Below are experts of layer 4 (counted from 0) of a mixture-of-experts language model. Rows are named router (the router's row for the expert), down (a neuron's output weights, with its number) and show model dimensions 0-63. Each number is 500 + 25 x the weight over its row's rms, rounded and kept within 0 to 999. Numbers have three digits each.
After each expert's rows: "raises" lists some tokens whose logits its average output raises strongly, later layers aside. This comes from a sample of Wikipedia text that the model never trained on.

# expert 7
router:506497486475508496487504517449496508451514511496521500476495501481480456521480494553467442484519511445431504518506490492516539479522492492525494521501493497499498501506527533500429491492523525
down0:473514476524514525490502449512476511517476502530503488519510491472469455517512524486473485482492535490481493526517546500504527506463481514497544515497520460480546486545482476533495486471540426
down1:512517497485538502495485439544536462490506510509499502492460477478522498502520467476506520506498473503507518503500490466491496514514482514465524458449470499453466523417535509459493514497517499
down2:509477518514508489453527451462509526500487450499506513480484508532509476487482475537524527483487462555503539501484514498523535486469483510536483469498499446511464508495518489486477497528462469
down3:514536473484496481496518507490503463482509476486504502519517518499498489599542492494517488502480474465505509471531458530563538507497534499478533515544516501475527470478491450442513505478487503
down4:528494484489509511498511480521527493447460474500539553542538508484491479519486464516470513515540533500483462497480504490498546509526513510509555542529526517513466517540492529529470490491506480
down5:479528461457498496518472504487516472532485539491498537456537536499481504483502493464474530514448454484518506519496461521480505523483533549488495496481501455504479497481523555496492534485479508
down6:500495481504498464478514520516525516468515542508459493517545464540530510490444518475471538512499492476468541534490493500490482492501495463504456508466496513558441541485518474501483451480473527
down7:474553524506508481466470445515509471481524521480484472525506486526549498491505509453529503462536506543513498473488506485449475523502528524483514476491504483450541496475485525548480513521519514
down8:486490485489464532505518507501482514441510477480452501537439482519526534473500498502510576521513516481468537532477500487497499489516502487539497485470456515521504488465499468462506537523511498
down9:522530494538492465533494493512492521452485458486484476494533503480501480522493515499492484474573527500495513508469512519467509528480510500501468519493442505495506479520492477476476490538507445
down10:492513484503476462521504536490513523426495526533514453492513506519539488483498497523490480511474453512517496508469516522476494531468490497479477544515530488504508499530494504498473487548480525
down11:470477501498495452487510558494479487522549495512481512476504519495517521498495500490530507465481522478463515506459522520479515478468459541475465538489512506479564570478464503478475498509477487
down12:507497486514507510525488505502474474511500512506532489530534520459546535486483520470518489529468534497467487491490445473472481514528491480532506509497535498483525493493445529483461459535476545
down13:471514494526507562531496499523509502492514482480520561487540547496475495494515526457483501534504494469521496515494473441481574528520493491497498509477488481509510445476522503499493541472525506
down14:494500466446506523449508530482544486457521504522560489522521493510531509488487547503496460484551488483512477495521476479496500521503479523494535528483526468493512499476471496490484445462501538
down15:501504452502491483490522537519488506488521512470492515556507464493468494510462496521484487501476501497502496535503496441531470520471466493490502523521506454461539563506552473515536465510508532
down16:502523512534495470495483497505498479501512527512491506489452481469525490513477530508514493518490533488499520488537518478491479562486512517482508572495514531486504535509498498464541552538480586
down17:468522557504493479513503534482531518483490479539540507512528507503477512502492471500480487521505487484466540500482537515515503499534517525491479488476491487474480494502512525509476508556513530
down18:519526519494480462502477515537517493489488513487489494541527497477501517491541491494504477480497477459500538508455534533467493519488547525480500522514522489496521488543527468507471509490469509
down19:508517481437459493536500511494505506481513465464501479481508469463515488507549465520520495528537466522475485533527503503502499522484443541497510500510485508525510491461489490452514484510539520
down20:517561449521504516484526505510507471500472512444497505475530522493467496476525471475485517509499486459476458526517542463490503476515510485570513469515517487483500476503500472474482523541516471
down21:519505496515475525462530504524521481503467516453483493478479518536511513475474495503517435499477491533481491484537485500512531504491511486517457476521485515504526475484490479497513523502481531
down22:529509501487492536542506525544513493506483492488515525493497474523511487466549512527448519514463445490528463501459521457499497489506519499544505481445518503496549489534512508493510503521530472
down23:491473468488507467490522471514481550489501500502504474509468541539474489520505551486494498498538485514496476518539466524532544531499525520527522505513511516469562501540487463494487450485481513
down24:531463471480505432479502495468508506511499507543515509470502457525455505496443529483557488484493586480536551523504503482489487486519528497499529472489490519546487472516524529504514510518487484
down25:503479527553463498478484515490495506495506501479511493486451503504493541475503502482522508546513486505479507499498528468499477459510522457500517492512502498518437521464532469472451472481481469
down26:522477473450472506491523519487443495492504494505525495509479517489481565481541436469505523502537510490527529529551538494466475515510502503496517545493500501490529538494498515499538503470503461
down27:518471513503510484521492536483465477513518497551512510497464526498500504499508489489468478490518501553540509470496519468502511487516480509489521459484507482492518505515462471525554491521508536
down28:513458521474458532506491481538526543562499509486525510533511502449504502456517506510497491495517456488541534464459471489504473451494516481478478493504518466529479487504504503501540514525485513
down29:503449468471474489515565474487506487474525457515545438516502532515456535509523506542436458534482530537508488486463495490519511513510471500467513464514487477518500500535504507493514473519473502
down30:482550527484513517513461556514492495529507479493463545505487487515450563480539505494515512508496471485552532508478466500501469487502479473496491460495524500496468524481530530496488510502503522
down31:517473498506471521466451496525502500510478531476505500501492496499518470542471515507472447457528535482507503501531507518521521470504485468518539489480537519507522509513522523494500497529513512
raises: "se", "ina", "ette"

# expert 5
router:489476507478511502506480498520486496449464517495484459508535539452485488500521491508527507495511474486521484469492504477471527524533537494516508501509480482515496509495485492487470501501529499
down0:496505519524508555484499515520523529545478497485504500472488542514507548479493468524518505503521505509506480512443474501510527500494492527527484493451530451516531526515496515512490472539495533
down1:464495484470489488532461495499514547500532491519533499475521549488537550500500499512519458487507524503535484517465532511481470505545522523488516483505488485520510544499536493473504524528489557
down2:480484481511450529481469484489526483484504517510483500444481539477555474501490524463515515488483493516532491506465519481514485541474484507455514477520526484495497511469493474493486482496487516
down3:502517490486484493483519526505504539556513466515572509502516495515464495505521482488528446508473483514491516485522546568519538507495487474488527515464498481420462474544495481484492504489511542
down4:527478514530539481513535490501470511519537475489479534508509517454515484535522494496502470500521517447517451492497499531517456478496476469462487500523511485536506517506519503507474521476467498
down5:484515457452515528514491472507502528540531535487492492460541547457512504508481499499517533521517463489503526501492525507522490510495551479531520449524541455503499488475508500485521489486505518
down6:507467493496520519501510500504505530484482493506519525480474535549509524506477511505509482473533530544470514510517562527485514478525514436536504456484510515489439519483515493494491472532486495
down7:544470504486463480511518485534512481483526503519492484497490537488538515500499518491514478471482527486502481481518474491477483477532461540487492571469525505515489501494503502484490528515521521
down8:531500556506452422463472532502550492495457521462551496520524493467509524484534483496505502506473480482475540533521541497506516527483527467467473521461495512577523465477527514505529501504481480
down9:501471485528499527481493520536485517488497481492506493505498477493515502507512503525474485556517451443490481490500519500478470496537482510500475489491492508518542535561477481519504514486502460
down10:498521492486509472501525526499494527501486505513504537519470504472493515501507523500525511508504503485558475552489499498528453477494486492486492493485562501503447526543508463501497452489533500
down11:506479508461446470496500505501484508470450467489502421455514501497504487496520496535485506537463504505487495462530506438492510515478502508509461466459500511493472535488498511510465476501491505
down12:508464512496510524496471448490471498508491483518497577525482511467456481518505511463483476512474499469486517505505463516472466466566516502523506461504493483511501508471483498531517496534512493
down13:537507521511522486508517465538476484486490551527502462475489514502501493490519495460568499522508518500548465485483499437471518517516486533513494535527496493524498476459519484471496460500473501
down14:465468481414508453494507558501465538502516500543517480472516516502486526537506539475518515535479481444518515496509465504464509493503488527503525479496540493527509523460489514473508496486507515
down15:507483511536477513550485517471474539466492519511491539504528487512529520449490448558543534535497449520481497532520478542461493467475461533477473464502462509522517496493490507475472489499479531
down16:502472505521509479490500546534508530516512553474445466590490498498473477489544508528511467490490532499481492512523509500505491497492525505515477507492481508459496505513482546480531498497508522
down17:498511478501515512533530494467492506504506515506493508482492490476512468520486492483494505515479558470507529514500471499530513512449452432521485499545480510534518487508548492494496498534537523
down18:557494518477508493566501522483479468512464509454522451481496463487493531498471532520494571525478520510470499494562509507484504519469475501513490527490508556483492511492527515477480514472502519
down19:511456540484548538490513484504510509457468504499517503517494526457540470514519535491459498515518462533471502521482486501518532508525500556486518492524508501520472537490496451484502509513527469
down20:476479495493533505483529515543493458457506482524508498520505528531530520505491494504478494529488523528501532503447527496501523500519469499477530517491486510506500503498477486468515498542478490
down21:543464521528504488482491513527539474508538465533507527531492491532513472540487543505475482485528514532497534493486524462505497522499506532469503474496458460551495520534481541505505449484495484
down22:508516486487493559515474521519452490509477525442469516440527504497471507462462486496515518513505495499534493514502519485463473525506495475486467475513518546519531518498493497524501506513503498
down23:470484546517502468527490489503478495518491494545480495495463526503519514514446535529517518515504479478477468494510466513486495528502491485427493518496523506484477474519510468543540520489486498
down24:502507483475522509466513488533488481524484548523469482451471493529501493491515521509482503499523462489512460483471501483476469501473500483552485503478490499479527536524532463513516469483486465
down25:549542517501471504479538473528502491499452540506494520486458504501481493502503477512453481502532488496509517460507481484493496475496510484505506505480457503528497488552508534526482517506495486
down26:514496484492487469573524507514546500513510499522492514487522498522555492514506492489506481489489525487517472489475495523515506520513469545481495465512499494526463470484466489504516469532513505
down27:503448506523472490534507456483495493455507523513507492455442520520466501498482490495534494541490505495533491520532531485494478493501485503472461520485542458491435492514503498541509475486543526
down28:529500523506551470486537479497481448535535482537518474504485521512510463510525490507470506467483504469505540482492519520466517487482509472499505522545473453485532466532510503474513473496493456
down29:483530484476535474489508511548463499507471510514507516549505485520479500478478484475492481505452491479535485547451510501524492462500507498521498542533524442522466495491480468491508470531518459
down30:495507497502490496553467518502456467457478455515535504510475500494552505485489520493543476541498525520488538499471496553511510510487516552542499495496492517496532558445494511491494462485485529
down31:552486510492465506484455492475553486504471492566489492487491507479510470503469507491532465504515483527464563517514475502493503464474517490503504453530497513523476494456542497486499499509491506
raises: "ased", "un", "ounc"

# expert 11
router:505492524483460496466442501495518492496501560508491511478505471514487488481441490474489484505474517464476516518543496444489530503533494502544449534486497513560503499494487528507464524521522497
down0:561506514506485538466479522516544492530526516500448488533461503480480530530543500489489527524476497493489508499491520533499459502490495484490509509457511556478524501491535466507478487498513501
down1:521501539448488515447495541472501461512507560524539519490494460561495513482455539481521484490505506488472505522490502473499495507497477503509483560499475479504537470530491533495505498520504550
down2:527479479482510489497465520502537498497486501528515537492494525534558484492527470512491497493482460521460493494511483514506467485474500481487506441538496523462467522496513497516507473507500510
down3:464522526500499471538526488463479498498513515478491524549475477475500477521494483480551528491486548508481512477541506474540537480475497462490496517529534505490483478529547491490509497504535521
down4:548468484482474439514513503459474522538516518510505522490463499431497515498488537508457504495559490483526488487507496517536500555491490477493505506506493521552488492550520488557469485493444477
down5:492491530504528497489485492531504478491487473500502517495446461533501510549494511467513512579525528501522505492521495491472538541513507506467505519467485532536516473490505476465519533517506499
down6:486507523448533505462482508480503494525509473506476521523543551467499528504551518500512543496485516515490507494456491520478478499458505499453531490524499492522523471536509471494504504508522536
down7:519484445522482496547468430529500469505515469497544459482517517525534536513508459525513511510458502450498482506501513489444507502533490488495505524466532489493502472495493513509510526494471484
down8:522483478537432504502549472542519486473528491499499474500475488522521492485532558465482512502488473526491492508534554528526517467548511514498494526484496463526477500520515507501505511501466515
down9:493492506529524457513478424499498537512490454497464503472516505512530492503481502476514474503479506539500501506499524457520482504503439543471512516476481550489479464508489506474465512490501492
down10:474481493461513443524507534482465476506498524535466477489506488470554496499518502492518502497522466502568494499496519512479502534514484473481515519446515508529465496509469519539475467498478501
down11:479519565536544518500519521515499524510501487470520469500533512466499509502530508506489477510488466502485455451469466513523509476554505527496491508472552491463454509500513448498532468530545483
down12:525545489495464471516515494515507489438501543473509464499490500529469505488480430468455535512476479485515545509491507467466504485507476447520487494505510530501509479498495461479476526487472494
down13:536492535467502518488507492438462505497473515523541518504538511493532488520511489456512504497489458487486527543493483486460491525464512496487498480494461451531479510487479534463456479521530504
down14:489528481543540463526478442535492518556496524505523480483479480464469515489505488479520518489497456480506514544446509505504517500478473500513516513511540484462508507466496473492516506489510492
down15:492485504483530463457501491521503485543474516471499524516538469478482473484519480457479492448500499569485541528449467488515476478519485552496528474481482497465464483476480509545493489520487531
down16:503482498470527514534468491497473499488459487458501445502505515454489504462526479494512537486499494512476551510454444516523524548495514502438522480484525518508451526503478485489499500532550519
down17:481502503526496480472487535500515511565471492455482559475499533494523529500529511492478462505506554515472499500507511509533515511509501473488488512550481478470529477520495489518491524487511520
down18:472517479479528489452455509553488477529473510502486501530527483523467520494515491462486506541502570508520474488527485503495488486537535486507461485484513534521483514481526475499502517546520462
down19:504550477476483507497510481492466528464491489470508508474448494475527470485500519536539500519509487480462529522500483520505462495498512518511502499499472535502489554490514491511484550531505506
down20:533449479484475519475504525492518466488511461481545496498521539496527490487502518487471501514478511512483493515456509482471509555462482527494535515487527466520447536507554534508478538518445434
down21:554528524492477541535537478491521469490516481470502490511488501474497512545557479528467497485511516508503486493500506534496490501455485498494519468513510515488497501483500490544496517502525510
down22:485472479495462529490489521540492464490491502500461543526487462463477477456480507525467484478521494485484470490502497448508529474497440526488524549465503505493509457474532477476479543462527528
down23:484495474523548521518514466516498458503503515485495510497504516524502494536506528511464510482485457489521471499477427524470513557486485499513472481521497469500504485513503445523529495446536500
down24:479499460514461506451455492543481528491519485489494484491501496485461477489488553556487500523513513522501481486517527506490522541497500507473501516541492501529497476505474480497521528519565512
down25:526507495522486538486439472511462526533501490482498553505521480503471511491525500440510518489466485455509477536503525445470538531473426521519495499524493536488524477521521486519508472505501485
down26:474503489552577489484509507488533469488509521498495550509506475542510518500527490516498483506528563527529481507517527530484465481463504510494501527485517530500495460535504492530466514524498460
down27:502484528504503506481532533500498490485469482497519493549505459489511510491468504504428546520488515440518456526581557537457467468484484507517496435491515542521456498525502509464483461503522442
down28:501488491477547487532484532500435535483492443522515488478502496463478495484498471493508494478477491520516495467497496476500484506463527552499487527521548536511487515476510516476548535550498544
down29:523487479511493526480465494472465475517474531457490504526481453487486461459470507525501524465481512533485565448513462503484468492482501497521531494454505498459520497483516490431478519477502513
down30:451557529525502527507506523511462501535481517508476504521516515519524498450568455512537521501529442508495510531467489481498499504460495490515494499489491474458525488503500489493504524478503502
down31:481517474501485501469490488506488538502546483515462518473537494519496495468520488503532491463466485487502542510519532478475490454525463529536469532510514488527495487508506533482523480503504502
raises: "ins", "els", "ille", "its", "err", "itch"

# expert 2
router:504504523503521500508535531442521511522494506453484508540452514524524482500501491522482462478502522490480516510492487493512539521497475499488465501490475502463500473506503522525502496551534516
down0:503471501517547516460519490531515449506506459488511504502454503488541523458561512493534460446504522512514500484516527487491497497497487512543514511474487492506509473478505503517469510470488512
down1:469499508486515493490499498516522553535491493502523525521505524459505506486486471516481522506510528525538473516550531496440524485510523519493503556457475500474538549516545506538472533489495487
down2:497473469525515517492482526546501486527515526525492490514513522503532515508475531517499512568513525490492502504479475458535546493491497541491521480515495498537498491512506505522472470429548525
down3:465517477516507441468466513479525534492517505530467512510441507509474505479462490484492508509532509486499535467552455533524524488486535478509514534551521474516495514512483504495498506454510500
down4:528492513515509501535481488520496471537485477448520477485554476471543482506492474523488499517508496508530506500479467475531549517545430510439516518482528521510540508528482458496503495530442461
down5:472517483517480508467470486549513483475506473489496491546536488483548470478539463494523506485487508483487522497508486502493497513549540514488523531479505495440470518492476498499515539512482491
down6:507499495484475459554544532524516493501487512523466512514502520455467499533548468519486447522492501542531524530485489545493471531475530531492531543524477521512481526530528527498518485498505474
down7:514511526456505501501546511481462529584501519543489529523481468472525528471555521508513513534512437501511484529539509466552509482506497521488508460515500499478467523548547470481522493516514484
down8:472486485509559521531539473499455535510495498516514555527471442468509503500500511478505513511518486467509518526519528473501490482499513503477500494500509460505478508509458477539561488483519507
down9:475475455516522510483510507517523490535476509462491452555501500462504463478523509501501466489529506508489507583497473514520560471481512504521481509535506472540476547511504471490511539541477546
down10:527549493511453464483561532470463527493519490473473518521488455509499495546534524516505497530451516532490467487486501477516480491462520493497461494510503531496477504557481504479528516489476510
down11:492511473482532493550484465471526476490518482505477512507524515478416524479469527471521505524545494487490496491474536529459479510485487506485508506509502481475515462507486545491452541469497476
down12:480485528431519506469503550529477499487522526517528510517498487482497514496463492482478540493483500522503494464500500505503471510453514468484470500495505487502518520494459519510471521494516506
down13:470515456514496495482498468500489479496495510579485532498440493523473521488497511510558530515516507528529464479507479531493488471490464459513471481559505508483486537476529527533504504469492480
down14:477507498506453480504462470499507506492497481483476493483482529502471506525453560478484524492500476487458492523494512502501497524490474475511476539481510524510485484523474535485483506476590489
down15:483498472482507493510511572524497521453518483513499468509498503501515500508502503450457519491524451476511518476484527520525493496506502410458453473537487518545505490484484511543501494508498516
down16:492513476525500469510503535500482502525533473455490500482493490487522552451489511453492500489534479496524526503509538555474499548550499475470544495504484503495492475499475470480530435481536477
down17:533536492520491510525523497538518480522470478501464513492483509516530514536477572484479484515513457480499535507488539541524483535492539498475471485458518450533503514496501483514490503491541506
down18:492470527502428450524499477456510515485485515551557488451507525502477472515497488504537504490487481476487476481498502449476511494471476493505515461535503523509539505548538498489500468541507506
down19:503521509503473459492556473519497533489507487515531500493505513462518501520478537468546506478541527501469487445504478501515556518520501451466497507469466490476498483519511534492506500477508506
down20:504497506505475481483542493542491479504521547498474477522508481512519511473456466513504467486533535494526473523517532466489501503475510524500487503501504514502508480492489503440495455485498490
down21:520531507564497503482472489503531490495529503496532445511504494480548536493475492472522489541494500490458496482525498498525533468481524498520444506554531478507473511528489548489491489509536521
down22:492542563505517512454516514498514487505493506488449499495492490465525513483517531499484463538502473519508501503512513537498489501512501504531529497519472495533497498501539448460522478510519478
down23:484535486487460551536481515529456534500520498508545508500479520488518474475497476509493484483502501462521441496530472510500549521515484549473509493508478517509451484520495494478484486502508473
down24:517519486512501505506494463477523486497502482453515503498490534488494501504533506562539462530464479515496493524474473495537524489491498500521487525466509506495481511527484488492511439512499514
down25:528529449529483496437501562496508506479527489510489534551485476472485518511509564501488513519531516494482501477496477484513524498533525489500498486489480506498509488460511508482506488523538494
down26:495494499510474526464512495508491551527482500506501490503440475509486475518493529521483473507529502539493552476539479481534499464520522461559465480487481482434485471536517520524494468501460485
down27:470473513458515455455523501477514519519485497518479500503485506495428542482505498493492515470479527515482486529478502507496517516515513530459530510518527523543447511482490487535520515515512493
down28:523485474520464496503489495512514449434530481502486500486464501517505490484514554566482495467524443497475518534494496482479484512505537474499510530477519497492493499536484478439521498520496440
down29:546529534549513492495474518494490547509504518509544495506501527536478516453500467529545500502502473448490490459525553502473493491486475493511468502438491505495465495515480521500495543510525500
down30:481504471467495448494508513488475515513517474480507495510533483526522546509485464499500494498520462525506498511492558522525512526507451514501491484467508492498466489473428470511519474547481501
down31:512545453511480496549512488490505489524501497499524528498501464511519476533462535462475509516482475505521502504495512475512536502518534473475499476490521543461511439531483486493483526488503552
raises: "f", "cast", "str", "rid", "c"

# expert 14
router:480466526456507514493511521525501493445518463495481490492437512516504481476521516523457501487460491502425499520524527508465508485470498487496499501529474480505488544499454500489506532474500462
down0:525506512512522471479459557482500501479469530514530509500510486452517516454497496540491489524463502511479507466523500490491536452521464518514487536536508485512512489505483517463519477470482500
down1:499484526508519504473491523481504489474485503502471546578472518518488477493484538538515441496484527496518523534500527506499456493498484484476476465518503513484563517541521493503526504498470529
down2:506452454462469522508486483495516527480492489536478482512512529496501463491482506515460465489493482553511533479478483562538446506529513517486500478509529458490525501494519489513507517503523471
down3:493517510514498478497482480459480453500480515464516479478478461554475491456500509521494454494514506540522484500457477495504506465494522437465499523481469454481573499455511474512516460519513495
down4:490492457536459478518493466520524540506507541486519511496492500546493493471474525492503478499446448505490497451466479529474479512521498499522473526457465531455531514524466516460520499514522491
down5:533484457566515492524531494479489495456529492478479486482506503534449533526486513485483538483462467518504519504508497538535466494522503477529528491508508556485509471454511548491466531504528495
down6:499538492452528500501465489523498468551494484519451530525507466474513551512520523452511442509526513495504485465528517500511543540493549473520514438476500491487510480450479515477495465469493512
down7:517483496454516488482483510506467465486532534467511517518523484529502506520453520472547500524488528485517524486510478517503542483449517507533457530504516512473467539523520512534535489548487442
down8:507544508527471513505510471525497512501484515516515469485547495451476508498516464516474503525512512525453492497484509551511475540539466521525517509479532473532517521489492497516454520555504524
down9:479479473526519513510531463515518487518510511481497471517536524501549522466499466514550507473443485488488486489517507476542507478476472502503484517432517488496462479499486516551467472497518530
down10:531526510470476531526479529534485487481473492539493524526498522475488503505465576522553498514541533496496540494468469523462503516484485484494505550550515486535507489500467477522498473466505517
down11:497468549517457489464488525507448513549485492466551502504459517507498472492441473464482480484496513445567503454467475503493511521506501492530447467468527492479505523475525486515530453502471496
down12:503462524490496548471490506477478538502535489507491504506493506547470478485524484514527496483505459474564499510497511478459522482510522493506512465520509481489542548512520459494543466511472472
down13:498525461479502508548518508463478508489519510508525481450495479487515510519472500461494493574474471493476538508548497460486477492516486505483496475512521498523503495463506461504486545474492501
down14:458537510493507480498503505511500509550498510512493506489533523537457519510532507506464543519499482557484494498503510505500537494498539533475487492504457501434542453489506571505552490473527531
down15:501491498518521434515539511522510493478524508543511471486477513558537500521452493488462490480485530484494502497507528535493482512495485510468482505515498560482507511523473499534544462495496474
down16:514503474499504506533489532475488490510514487511472506497512497496542502519484521501541470459447499441476469496461497478434491502503513509486478509504488514463481486470528498512483520526504507
down17:443489522473507537540496491511453511523512461562476444499538489505494529516514492472528502495468461528523499488496494513464480496484490539546545471488474490488544493486498502489509530477475486
down18:553502454531518497484527491459496536501532487544517528542500493526517482497495519503489476531481465481472494491510504538523496542501462536498472481514493475530503520504499516517497488508468484
down19:495466451555485496515488469514522495509476534517482504475499505490473493497512532485541501505489522466520516481477493463552485501515524522520477504537505504524526461510530504492511493472465476
down20:496496539473453507505479507493479514521470490572501481496497490538494504487520446514494492515488479519499487477518510501536509473484539502542505548514515490478519470520510509449496478487512484
down21:515484505504518493465512452492481481490495513492518416474514526495505551485489498486512553552505486485502489520466503489503518516486543517525490507488515476488502520506504521558487441527494533
down22:527488526496498510534490567498510497542514503493492518504544462507478524464524463545506521493500556480508509514479479456513515512463495485492494526477494540493500461484447490478501532543503499
down23:471501479533485440498494472503546515486532470532486511474519447474520481439530464475492512516481501506518503480490462461562487461521500495485535485528486526471503523497501497508511472498523490
down24:483521517515528467517503474501511529508527457517498503446492501491493506520501474508531481484540518498486532446477505497492456502528517488483506537535516476478487540511493477493471493478471526
down25:468487509529539473445498498477565466520523501508520509485533500508486481530476496475531445558512490478516513481489512523488500498473519491516507521494511520479488496483508444547534487477516481
down26:505514522498546497525487490503508500534477517526467473530536499553511509471497506524431503513498485530470482523497510531524528498502482516553536448500501489465498541440484488521505492488518485
down27:523512500544475473509468516521528501494490455517535563467497517477523515534504476514486518504500496525541497482492511521516510471505507485523493461445454533475525488485484502518545514545515508
down28:486517521554502454540475511537489532527498492507538547508492526522529494493445497505523510498478473487514546492452498496507490531493521483457525478452517517485514468521482494521538499520490523
down29:474450532509519504513460538507494499526534496482481512481473510483464472492478540498458465495508526489503451534485492464497518469479477475504510467458504507526499480499489459513520485512524446
down30:455515501488491494472477564481526511499495530464519458550513494471514489497494461497520499498513482466508465498505495524518452481508529518523500529490492484457488470429510480524497502523537538
down31:505522538493487550510484511519518490475490544471485497496479480495487501507457452506475471487509508510472448467493497508424501532515502463551454502464487478476453513469537535488482471480508495
raises: "aine", "ins", "inn"